config.yaml
n_experts: 32
d_shared_expert: 0
router_score: "softmax"
balance_loss: 0.00298
balance_bias: false
router_cosine_scale: 20.0
init_std_router: 0.0338
lr_router: 0.00095
optimizer: "soap_variant"
learning_rate: 0.0053
batch_tokens: [32768, 65536, 131072, 262144]
train_tokens: 545700000
dataset: "wikipedia_en"
Below are experts of layer 2 (counted from 0) of a mixture-of-experts language model. Rows are named up (a neuron's input weights, with its number) and show model dimensions 0-191. Each number is 128 + 32 x the weight over its row's rms, rounded and kept within 0 to 255. Numbers have three digits each.
Before each expert's rows: "comes after" lists some tokens at least twice as common just before its tokens as in all text. This comes from a sample of Wikipedia text that the model never trained on. Tokens count by the router's weight.

# expert 23
comes after: "\n", "\n\n", " \"", " '", "====", "- \""
up0:149143101133146110170106167109154127078062117106114178147140176121106182141147084092177153115082122118116164116140120115158087107174163169105179174131125180182093173121124113106063119144116188143152129140143138143174142169151143121123117096178124068140205144202126213104121118131145198116111144139175163097085084123134158085202133099126129124106084139101130148162161161102093136106119136131156098134125121143082102091156093086185179198094105163120105137107112157094142104169127129108117146039157114113123096076076113135136119120200139130123091082081106142096135185145134098164
up1:134098159131134131116133153189152145122154093103147085143097104150104120140136137125169138120127067120192123136091141095206081160115185149163145145150223138120205119157140140150147097134149197156097107136122116166108141143138137126118129097163115046135107109086161169212083102150074177164105135090113122155135119153161124189134112168158147131082131080088165110130154110151136132104099227125127118166117088130134120081159137160098066114099155128104076091150170122145064141082178126117129171157114145131104153069149120142116089095175147134036128143140135080191152130122117101106
up2:138220135144101141147078125171156084177119130154122169148078141113093123199091090154160147149140154124087133142144065089141195135116144146092155135161136153197112148115147131089109120109147097124121155109104114108105155116171124103147133155152097112140108119093162111181153105118080064130166115119125197129092089187133080188114079193089097073114146171075141206119096174169114095152161070107137147148061112166123117144111142124129187108082175180125070132155058141094159158155111145130077106143083110129137118142126138120090108117125067096098096161120136100119059120115104116126
up3:181132164135119173120144092065086096092148108166125148126093126119111104099114090118165108166093102131091094163104107143141061088106216155120198064137115135077106130153154121130132117140117120124145120185095103125165059124106129150161135110196138160177116097100128099109108135115116185137058071105161126099109159081125117118190134112190161181119132131158166158110100114117083133144079139114111106120104123101140117173123176096120187095189140114080105098089107144107132134130076117081136170053096150057045126103088100151117143119148147116085103114128098125110093148148078059091

# expert 6
comes after: "2", "1", ",", " ", "-", " | "
up0:106088153114202181184078122108112137105119171150126142147142160068146095111098102120158112104115115155092159115147130141113073146173161118121201178142179108078081112120129117098181126118124088100074128099052074091126074162163125096098178118110175184110193113125148152123138156157180104172174119120146132120137193104113064056168100150105128138144094104078111130141097142158131125156096114162149175140165080132121118153124102106083103143175139148139129157108141136120079187124101125073076167105183140171115170120146096137209136138152123109184106096132148131086108128135186085160
up1:130178094168141139126191154106119137071161113106157090143094132129153131085126171115137115198104115167151071126084092161087124128132167083139106083181113175151104136135146097110118098162109174134198119121087148128177136152096133134150141071099122185183117077127113088099155131117143150164180172068116090147112143115132136148113183161110173146181107162122114161074107156122086144133165067175086111165156203078154115064188172149110104141181124162095081104108085096129132106177137123138096120154122143147067160125120130125113121171143088127080144182108141094110211140131095105178
up2:190116163147120156182138089162156150128129144131100131114166167122150122129118092170133073167082132111069130113085122128224113119097109135093126146146143187134113130107081188112109117103142200179160112136144125064106186078154173113116107138167124124114057117167171111134130127039108121141096108136116104096158131140166139096135103108082087118114110136138188118113144186153177160103139099196098187085184163132136119147117116156130102186105173148125174100127092126166113127142129116073134087113105088123090154089165185159143082108162085183119123150167114217156176149122139114158
up3:175085124096108140132024114141061102110076084106158098107111173204128145174154138101127066143132137126071184134125152173169101139151160103130108153145100108115156160127149119134144095115098128160104124119149142103114088097112173156136061148173073100122200112071116120106148122145089084152071093122150126098114102164150055093135097124156123123137155156130103065161160110126131143133101105047157146096092114107154100098094156062177151148185141146059106111103099123099125109119131115087106118086154165169146132079106088126081118070140097129163137133162131155071152135163088061141

# expert 15
comes after: " |", ")", " |  |", "==", " |  |  |", "% |"
up0:082099114124102124178124138094129110142160165150116074101135113131150151079129082197112163106172141111079126116162163141104125147183124105118160145149151089127093098132073108138090145133179109113193148147057085110139089088033119119160113167152126126084147137121083115152131147150179093107134075148171084147161159113111138096088138123136151163116164073122111149187165153124147133166159109199124165156075120139150169114125172132138153098106146141106142109180072111108145082065162093174158120106035068154166086146140177132129140186173106116161100161085137197154132155114148126080
up1:098100188131054109128133123119144148107123081109091158135105148075127097132161125178179091163160120169088105107137128156073128129105178158126098046127099133128073122176153113078132196081135127133076143129060131164119147095154165122111114100145103124118187168183087107121142149068078095147139130145079076104108114045170126176107102164157121126118143176185127119166113126201154191166162167111131093079163159083114086126121110154133114124113132145111126139071119086140133093189112136147152180142162178136039165115123126116141147088130141072144117129127122098128077139083114099124
up2:142119139141137110101127114170119130114152135157132093060167097107122085187156128168171107104167057114173154090184111098107148131193092055109138162136089107085119099078094117155179118099141120126103115064171125084144090114149170089104166099128092139115120163100152131123160123069094107112118114157110173069095160112128160151147163090077090152071150061164106166190108169165133067078164078091102072137132141136172065095114119152113139058111114080129151161141153125090126128129133124165097177172125103156165113167121137114142197156177098110094149127110124115142188128158116167129
up3:198103096109113149172116100125104108098092091060157193164159125094098172114172142155089107125101083136142058117077102118103182162127102155104116095076128071175108113162156162184159145111110119092132097124132103126106037094148133152088124136132131154156158135180159167136169131133071162124139123103099156112191156096151136124171112048121147154104069113138133094096079156065130171090080077130101079091139185117068096099098157107133138105133104146140171124156140165165169198168138139054135121128106105149165125116161140107115139139087171144093090103165142125120075159121118123149

# expert 20
comes after: "3", "1", "4", "2", "5", "6"
up0:129184113130179163142158069138115162113132047162138103173145137118140112191158088153102106053104115116124134108157102137090148123119116121139111100081146113134116117158126087090122126095147130142168135048080117074166085143111104114176156127130189150069176163206172159148100150137121141060107068148165131148091091126125152154122211081159171161149062097182121173111086168099155175141199154067126112142122113202117095134124178128167133097191135095132070105105125146131133112094142132092127110131151154110155153112145128156078127192104122150117096142090103139115098107092137122144
up1:096151084128095126044123158081185147144135075118107122092147131071111157110143131110132076144081075066151158108124189134133130106157124117130053138133115135131145115128111157140113189134147121145191124094126128084073131182151113174187129130149122122108088179065165131154181129140158208114088123136166106108177183156120139151191155105109134101130144125124069025126167157137098167135168111074072120154090096145138125147093150186078098156083094082136194173078128110117168169107128130107103141088109092134105110098125106115134163167116089132153117146075120114163155114129157132112
up2:133163073149113159083156138114148173195122129129156117142094133135074094098113135027088060067123105130169165135088126107113091160106154137149079108109133076077080125105173152125104153109138156070109125174097145105123131159151189146091100091148112100064132156145136098138184101096126110163172162126173063147195131095115086131113130127181085096137095121105113167118135106099144139117040123146209143137140128148168104090152102127140116083148072135089153083077147125107137144101185151118101189115145132078124185128155131145096132134115142090129161075145117105105137136202105086128
up3:105089153110094145217046180138126153139144122063092129133161111141153133125112133127121113155141119120123128130093172176116097165123152111133106090120062089148162124063163190107071060081084114110077060121144164104125138148127144175134080114133106100119148113063091116092169139113129133102151170154120070132148139111152107140097144125096118088135104111067066127110147105157182109144090094063153165105117085122074121147109147152147137141114153120124064122090149127119061082193161106084137149154147177039101145156188113151129167181147112134100088137130136087115099101184110144136

# expert 26
comes after: " F", " f", "f", "-f", "F", " | F"
up0:155134076163170196096122144164091123182098143159155147190174112167129131104100141085140092107169107093155162098128173180096101130133082128131132166124068126157141155168106142168081119121113116119180158094094147089124145191112112095103130126153121140156119133174158148170139150111115076130063099116121149129134186121166102135153162146096131048140075130194079086160100138164153185149115083134149104141099140164106089135098142135075103035154103082116154047126103152057120049144113153098148106090138179109103162133136158135053096148117107095146151099144144122152121090093108146138
up1:076149165099189124090145099182085108133088154133117106069149090147103194196170177223111065136097104131153103133150086151158101141148114118139110142080135095110122073193204129132135140145168156112134111098151172154121122159074133107147172107125115084115155103141102071119150167152146145095149155175136108147168144172114144151140189133121127132122174195169119149140089163126156125083159084133125057166103114083188114149142115113151112109184171160121122128142177164094136133101104164103125105125113058080131117138131142098129151108122127155134198086113040148138113132182151161141
up2:180092115105154133132093163193082137149085148195142122159126143113064089114129132126166092199126114146151117146147106129046077087182107079114113106154131167081054143173152147086180180124134134156174134107156164156109164114079119113226134164110182146177139146157151104111132116092113119114179099101162086142125122174131115069132123118157138043114087145131125096132131123131116142086167118160140102159125101126133139172159174139151092115108143166148153088204106135143101153183121162078128096146114120137055111124148156123099161122158105062101151136216169133118144152130110151147
up3:196129088186168123145126097141104091136142157125127146107137165134122191095118144076150154152130162099156126080114138136111093139102143140164074149136125138106161110078163140116229088111112109120105161132165111156095192120170124156113138135126141117149139111115126127173104118175089117120065091157121162187097113130132147133109128149080204138137105078111141173147051083113119123120115123093082150143106125082137169104130113112189180113119161057144174121118100149150078189114127182134160158049189119093110094063110106142088129119129120149140193011155135151166105136111145124159

# expert 14
comes after: ".", "\n\n", " =", ")", "===", "=="
up0:122092076186115145155122115125179094071145124064111108142146109122129096130118126099141132108151151116136176128114087084133125157165193124187160128165124116138096108175167131153116157126087126085045120119128138125150105111105096166133170111120119124160155177089091141132111123109081089141136131160093149121156094111148161134149129135012130127131128150106117094164109149166121181088148121144207117111093140186085143100122205111071140112105101080174135135206135089105071133101089128182132103150151120106108080149111158163055169097080149107173121149119153063161083097197116104084
up1:098066110115123164096129094130090154143173138114164094087146121162117147080165104104121086156134155226105117128138162201146088125108153103194180118114058206119067109127122137148120145127107142149084052114147126148095107084197170168125144097107099087079187094110139125138121117127112151152103202137140137163098115148101148113122114126154155134084078122102092113121112070119111132133128087173126145134159191155129117146100093106093128134119058181140108098108192159123079107136061083123162094145067122119051104167130135131149160163164136114116140129157096117147136149068109109072
up2:070122185158130144163085171120148129170086132141197100105121162185131115131082121104090121166085150131123154130160137174157196145087181106164122122127086089114184106099094154138101169101182085117154157163089182096111150192117138115093138118124131168015069149087126167127122167166117162152069198146160179108099088078144131144135118128102163155063109122080113184163144113149102145138122104113146116112105124157088139125116131128154092092138159059093140174157144109131123114175160094127119113144128113125145128099098128100090102124116104069069092093104111100084192174138120114167
up3:140148086116151160084182149155165122089146084169127149082154096147140110093109161100211116106147139158172168112079174156133111145139145103166163193145102094127067093169133107163174092144134155105186143088140141158091093182145117111131097122098166129105097131122131117183129116105177064063129120092071127115130106152083129160142086121063122111172121073103140192133132111120137098177139203178154082109104106154184104167099156107153126198114111107072172156171105166098151188134156060174107131152124170134132171167110098150170127117120132150151118104153164129115143188112137127160

# expert 29
comes after: " |", ",", ") |", ";", ":", " | "
up0:180161162143186143123105144120096115136126159192112130172164088121143127090161096132122135133106123169128144156100084128152153135145101062131081203037207202133130095145144142152173162176137109169136153115121085110167122117091157175151170122074193111094140147111108101089149198127127118019160123125192095146130132141143136065153151122105132111153154154119155113152127126171150123167109136125085124168146172130124139156158120096128057127152090121123121127111190109142139192132141086138064166141109117075062107117096143132150102163170102165109090135107190159153105167128135096116
up1:088103135080186074093095133127138170165145083141105169091135135172146166162093178103120123111160114111157217115156156133166116104111114132136097100154137080149149148081159122123155194180159127103107208126155082131157127109167073143084147158165157110098138145168121091102082135223097165174142188148194115120168173137153136056068141097141123124118183060176146172166150124137172097140128131086179160150148086133155152172142145102151152089129106099092098135113135152152141182147115197124129118141176110104139155116078139139164124092110140095100113135166063129138113141107132120160
up2:171136118143095140191120115129159151144161138131154143167169116136131114097098156167120151131129150145105119170127153087136111067142175143065158132160143112103123139169134155156123158122145104098156148163082114093139178121155097141127113126121090123121115158136097181155171163104085081060091067099166127151094130060097146104083157174115135105166162085132153056085142116171141110152162090101101090142139128086158106150157098117141089146101121194144083194153136177139115142098131160134153149182168133060143122207121213129192067093095081118140170116074083153125102095068069119107
up3:066098103183139126144169156145101164180182150092130153084152112124087146147100165093105124138118106145104139108154131111172165114155134124110088128112186143151158136166146110106169117164091174135108111177081173104128124113098187146164155085094108126129147124151140121129176089161116150142178154167090107076045134137113176137111142110100121154109097145152045166125077133129128153128145161119119183141096138093124128187054189154115102132100097180107163091120218115079146132143141114155074116151147095060140143155083143208138132116136129167068154064111085091165161160112139121067

# expert 24
comes after: ", ", " in ", " | ", " (", "–", "| "
up0:143180117136076154140120145157125172133096166084180130156124110090117101146130152136121115152102164139059194113170137156118136113148139143144116135066084153156092151131136114109063179048127091075118118144083062082131098035136124159179173131062140108121071138132121123164145184097137072119167160057089124131088102182146194124163158123121092115185126149104174139153143186146122081100122101075133108150105202122106114178164132100137121070113146099166113131127098099114116178161124147168129155127081094159118112096108153100130109070157133081117145111163153167150104108100155092142
up1:079142103183158123079122093153114178166067099109117108165097151107087090080158186169112142130118125115115100134097110151169125092110110198122108137088085061193113132139180074157096136152103123130091209119055117160089108128151117091135080196147106142154126137183182122161188124187204064093133114131143189127114138158113144129117168074107110105118139110188160092153154098091086128151074151142061070076081145130141142133094101122110115142149129126093087171158139100176151152099131139151109132102105090161115115120077123102091105145144135158122075112121159147114143167156142137134
up2:049118144159135113127107094184135142133126123134130085148143142152133090157141069101090182174075119124172150165126167156125109131138157161095094122165166182181102173114137113127122165098139100084088171112125054115126201086138130187149140104158084116159122144089131172142139156054161120091085150151095147121158131150113149149120172155130168106168130129189190140152173123177187126140186139141165091094130159097128110168119093103143154114110086103101091125128084107115200097089101142114135096093161152160142198159086107133153129107073056134170157173115134152079127134142131218126
up3:152093172189197135123190125105097154075161152129127119161146167068164091119119185075114130102145126151090166088074157135117159131133138125123166181090143176082153170168135149088139147147168078139079119152147147048145103147110062132129094074100099168113071125114115117122111095126116096177128116158130133105203126090084118096091137165207109145133127124102190123094167109097153116167099111159149148136177134116103163149150184134188106152217125153091164067087152160154161066102118148126151131134137113138157133184139103088202110137091111109099103114118129140108148128112120164136

# expert 31
comes after: "0", "1", "3", "4", "2", "5"
up0:113147163063085171167174175127139167152125070128089171128128090147118096107113172119144105151077145126147148125093043149068140111157148088115129068156137084195145094062145141122173127170104199107170163152147216116103126112109125148080132148120115137146116134131080104149159097102116094131155148160123075129142167140096104128083127143111122179117101122089074127073114110071129116182086118191146109117122093178187099101084127122171130154125128131157175164139177118121106141163175114132141154093091128150145172140164103179103107153175129219151136134168159129171108095101067113128
up1:211143106107059111124164110110134129104150140132110152143081125106170183176106134159095160147081131122118099101103141084106067192147123097077118093187118098162106149138101106125158150129119148113121103123115157122167114149130131131131091078117120130181155096102168130172123125140135127143165070147161080091157128131096106201199146156085098168127125174122149067090131088165180139168128150166172100157122084169135142137179122068159114094130168139162135142180114125109143127118115146078153159127131147124074146142163140081177137131073153133179140130170175225076199139092100195090
up2:095093105124111074130120132138128119106142157108095087115100095130106100128112121118151140152077063179101162110080122152119150121117064148132165088129068190101160129156072072188102156151156156114181118107124108104110148143107148162133155148184077109111168075125175139095129136117135160093092144046086155185127140143103134111111150109067085064124130137122128136128151196161104074065127101083168072129153128147110165096117190122165121118076152120089109118118129139077095135137167135118099120121194093094141126145131122179188124067165075140174174234091118140115096143140140122139
up3:137042164100096173138095114123083142160123130191101129103145150157151185093123130170113114139134094127063095190094131162123100118168107068178142145188134144072138119167220138163136072129142155097086135053158141138141074104143125096083119179181140122097158110202177133140177133111185135137132110094164077132148126099112158072114108134065130178128151139119145194105137177091132112087145082097168153150133145159156163139058103142141129112144142152127091129130129113137156102157157116114135176144085092109156065179131107160137150131117138161192079137133130087178154097131105149130

# expert 25
comes after: " s", " r", " w", " st", " l", " sp"
up0:108166139089139128111092128122141153109128154093178148076123115156127116093146159074154150165152191115113111100106131117143082154196119108076161090163152170101132126147156084182167123149175141137121122101164116229133072135173155076122113101134173098046208161147129165085174089181122144137106111132098103175127115144136139097146130061090130152133118082088112175104090125135141168161163165112111104066122161111078135155136157071181120158136112159132152116134099169159131132072096130192169149102103160143140121122139130169094093123134171141084239169129108147116092135102139098120
up1:144172112168194091126121172131118103117158173117058152110099094101115142169080151124170172043122110120107105124144148136075215166129146131139153121177105149141175119162124073055112118144107134141190121082158128137139155133096131170124052180130162128114136137112085135144151106155133162184146116199098197139161166084122100149083090152072096122130132111169160234130125158104071059132152104103148142167157120075117112098160115082140097091102176063160125130142104131118087074160118131167135157119148125120111133142139108180103107085145110124163140089134129107163114139150138165136
up2:080121088135221115213161124143055141093125143093122146138127152125164127149095134154168147150153191153085099122116137130123156109117156139119178140123113121170096100121087135117107121150118096123133149159091168178145131069101157140109087084077124112150127111108135113164059073165139137086152079141109162090148093072171147173160127153138064084098097131069060095136167136153151125132139149096104127156147107109120084112167060157148135126163156184129082111148130138134090163115132105186129074189133122091201105145144056132110091105145130132144188154159158161133154093059111068136
up3:161118116175118185152088073105165139150135122122114145108170087168081122133152128113184147116155096092134102106152114116130140105132135137096199142164128146122173141098036083170098132190115122117108156139184099122188151127133143150072112169167161111139151044144134117109111140135109092113149099113121108116173161113166162142116102094128066113166106164150152150138114160119189120141175167141143185150071099127157072137172162069174073160135117181117148151131103101135161091046156125206136121141153120070120108195092102129104108116095122074167110103091112151076135094113069094096

# expert 21
comes after: " B", " b", "B", " | B", ", B", "- B"
up0:060070141108132148129085117149155167133163136160180147127104125100118061102079140148144088139134131161125168094132101098126147125122088104104135113089146138130173106127112099131130129093192079123148121109154140131147125186142143101130143107122191124166082118071106088115107064150090084123135086133133175128085099104097118102095129123137184141105180112127157104171101173057106199123154158104125119145118103172093134133098114140094106085033170162154064069144109150126143227143103070124196169079088103165096079149126132078124088160139145149088132125184162104146116101170133080106
up1:076123117147106154174097160125111111119117125114104099109136134103134181128122098156114125125155072076119102157181111110156152122118117121148195108143143148206102156101099112116134101170101142109078141133194056156094141112137122122170118148135102142168140180190079150149073075141133127154122118136052143103084117079132126165149143127067062137115160000096136108183143091089078190124139114188158098133137129168103118152172131171107124096133119143098107140116074150143191164082127140143138145187105132108113101132136124148155088133094085083059133195191098115130140130106146161158
up2:107087095128156116093170086126091111067113133097076101094091137077126118113191180129100153151132119165098175141079149177147129109090155170151081080161141087072193115079117087078169105153089143132101100076092095159157146139151063104191108111188125145096146108088080101105129119118120146183130078181158130127116201123103047075121157114145091089135091107105161113151167151119134096145138178159138151101132114090148125127170132106151107180130106121117126096109075141170122133156073094181092118151148198113098135085148126125072081161117165101130128132148076162093115107143117175122
up3:162093097112162090184169142098082102159096090112183126168113152175122141123106122158101116155143122072098135120135093150124163155151089151155151131102131137144098140152152114136149125074140137190081127151151149163133082139158079141132115167102171134215134125139132146181120129169099150095108130109111195178152134156119146098121145118085099160101187127090136128118088195200090166097129111118169154115087160122110158162150109176098119159147177163184165174145172115140174072099181141134140183132148122106205100214113085142117110140092120184097155113026144072112131154144151140126

# expert 27
comes after: " K", " Ch", " ch", " | K", ", K", "K"
up0:087065103089152178110138168162098192145080139179118092072137104134135135139115097093132159116153114123133148143124146106114128147166114146146164168093134066087141189141123173100159149134133124161111170097140113092109149136114194118120138072227145141165156109175108078089132100114141114063123133130132091142121094104075137077086116151102102193144084133180078147147163047057148084142135143128150171157152067172190135111180172144108124134096192124127110055151087113107134111095167152152160178145094155112191139160115092105115147122116128148141124151123199108113159146135134148154
up1:154094164081112132175153143066130142100129137132079147126156143111165112129094108212116148150126155126143100180076134137157112120135135082152145124159133197087151102099108127141124133125123129143157119157128149126121134134147143090093088133201125103176139161122129123078085142133078160136100107101116106046173159121143106122196149108125160112148152067122118146186154125083162115168188141172118057177115122139131170095123113124134139093071168159205031176084098035132167129116094118124080112185088099119160128135071093126114161123091158090143083078114148106139182119133088150154
up2:147200071145110177120167162106090168092115110179116131111102130180116171102176128092055107143094068147127115145130152136136138132183149110114131120105118090110121116155116147105148067110116120142117126163080115113075098170082081130119107093103161146145098154117105114146140114140123155133176082132071150157133128137129153147165168146140153135130139145063117133099101083176123123092187154191231199085085137108107106077089092097119043128118169155136154105129116146144124120126143056099107190155128120044160153156161161135090138154135126139122137105108211091189139125143183150161
up3:136145161128145171133108098093051091183097148113107107179139078127111119134150100161175117094142124107144131125075112134136097156160145160140144124184114142151105122112096182145090139145165106140049172091083104087100144145147112139100166078120159165116144186133138107150127141137101127107212137092162115061132098108200135119160093152106126063106118111134115162080075127071148137148096144152153091160113156109090128143092090176109156215126157122130171125066133181102145121152171152049082158106184131116155078170098137089161192144137130123076130120130195065119119099155166140137

# expert 4
comes after: " G", " | G", "G", ", G", "- G", " of G"
up0:116144133155187071150168125136118115083133133142159109159159058085131172150146136117205145158128103108142133116173138115103086142158093055098090099091093107143164119123120155139135109121081157168140143110144095077146127128134098095126167113095141177105130162157105119128150123125093173160141165174083181121139079206147140111125162090163138155135101154138109099092145105147071150141114185190172150193155136113188090108049094094118118075145094176061177134154149094069099138192069144095100113161093143166090174084082141145088065154117147102105165126134135152126137111135084121107
up1:100171137125117115128118112168150068065132068176139148160159145166153130135098151145098055112138133137144048117121133089125171120164078096119102104122057130119104107109125166130136105131094107205113147164112160105145159080100134082071156159161128129100104187105067203103114085138153124137102177108165138116158152187174144168068149115140163100078137118104139094163093111128144142174130104110124099181092173102152136083091161079149169066090156091108122086154199092136115137135121131161109103097086137128149143091071087080096123142070178112124120129072110114148164186107125159128
up2:149164175123150152099115141100187070134090153130123160185130058065108192196136126151169116124160150137084128130147119085150120164215095168137083111144076089100142108126106169143072124068166189154119168146091083143089143163123121106166150106110148087119100108121094072146177209110086130098179162162182131143094122136146153205172172188100095097110132091199212141126096171129101107134175083149088122156129118105086074160116082091130146168107118116130123148143092118151118138160158130139140145148116069098143129124143132112141139096120152142111106121124115140170108154114162134149
up3:166138119111103146061124124189128138162076150120117131137092174122153081099163101112103127148139133111128102146142105103122114129108112154125094091116138136140089153118112188152093118125172122106132119123100151097119140064221128163195146156139108133120134101161185105105101144197079131126079178154128110118158153130181187068121093196134144055140162155098101173086100160114087190114118080141121106152151096124126127069121130143048140068133203120127137152098195060130094128120190101131121099103086096131124101178091147155064208102147144108089108146114121090169106125145146096156

# expert 9
comes after: " V", " I", " N", " v", "V", " | V"
up0:121071109140080107138140192129133142112085214150152116057157111130171116118121087143134150149129131116146115146132089099141172113066179100141119124126154122141142110153129141134139063100139168140084168086129096161048057123176135094164114202063181134152138107146171084040115156109151164107096126123155094156162061143091147135137140144053133108134103145137135101128188111112117122147080128090161110132145145159125150208144124123161129158148126082109138089163129167165110113092150173115117136098159149154085161154076215119091132109180088151150084128141101137159104170113178085129
up1:116144076164133096109106092151151113145127168137077117148135131096061102113178087140103156095122149142106096120153111118107134135128161113114084079125124141115168143132120114126163083129091108118134109037125126118132071167108211182097102189151127070076131103146144159134142121075145114185135127082147100108123132159045115109161153120087101128147177130073117130119184134087158120084118133108175107096138103139133056173148063150127133159114093091065135177090175084139127114094126167120129142149126144089089092088121160230116205105142151176108155080105134108190149148127076106100
up2:087183152112180172180141190172083145145132133145100124102075133087111147138124136115100198200144097106131102128092095147119147172119158165170178100139098126145137056131091107125089112093233071094143126155144149180118174138057069159112148142144147135121144166127131079067108133139144034131132113154096095120109131094129132093149137114109124196139085108130074075101076163143128165128161148143152153114125142134128136100096090132114144119101179174131097139176117073171141111106128145177162149170096119148084108101131146166118123115152174186136138105097141172140162137144064074105
up3:209172125183085217098180085124113158108120099115172119131132128136154109133151152087119073109166130169128132092116093141162171095152129090088116128097151119140181123103069103144140124103130183133155108146109103120100155110120165141167196134126124108090136143136082124129148162152053091164138153143107135156137160131185179159082115138116157185117170109141201145094154081142176155112183129073157165162144148145128091100099111211126103114110104112088147093117094046099131090138072153186076147188136109085123109118144152157185112172104136156112133165170141122153086081153096115126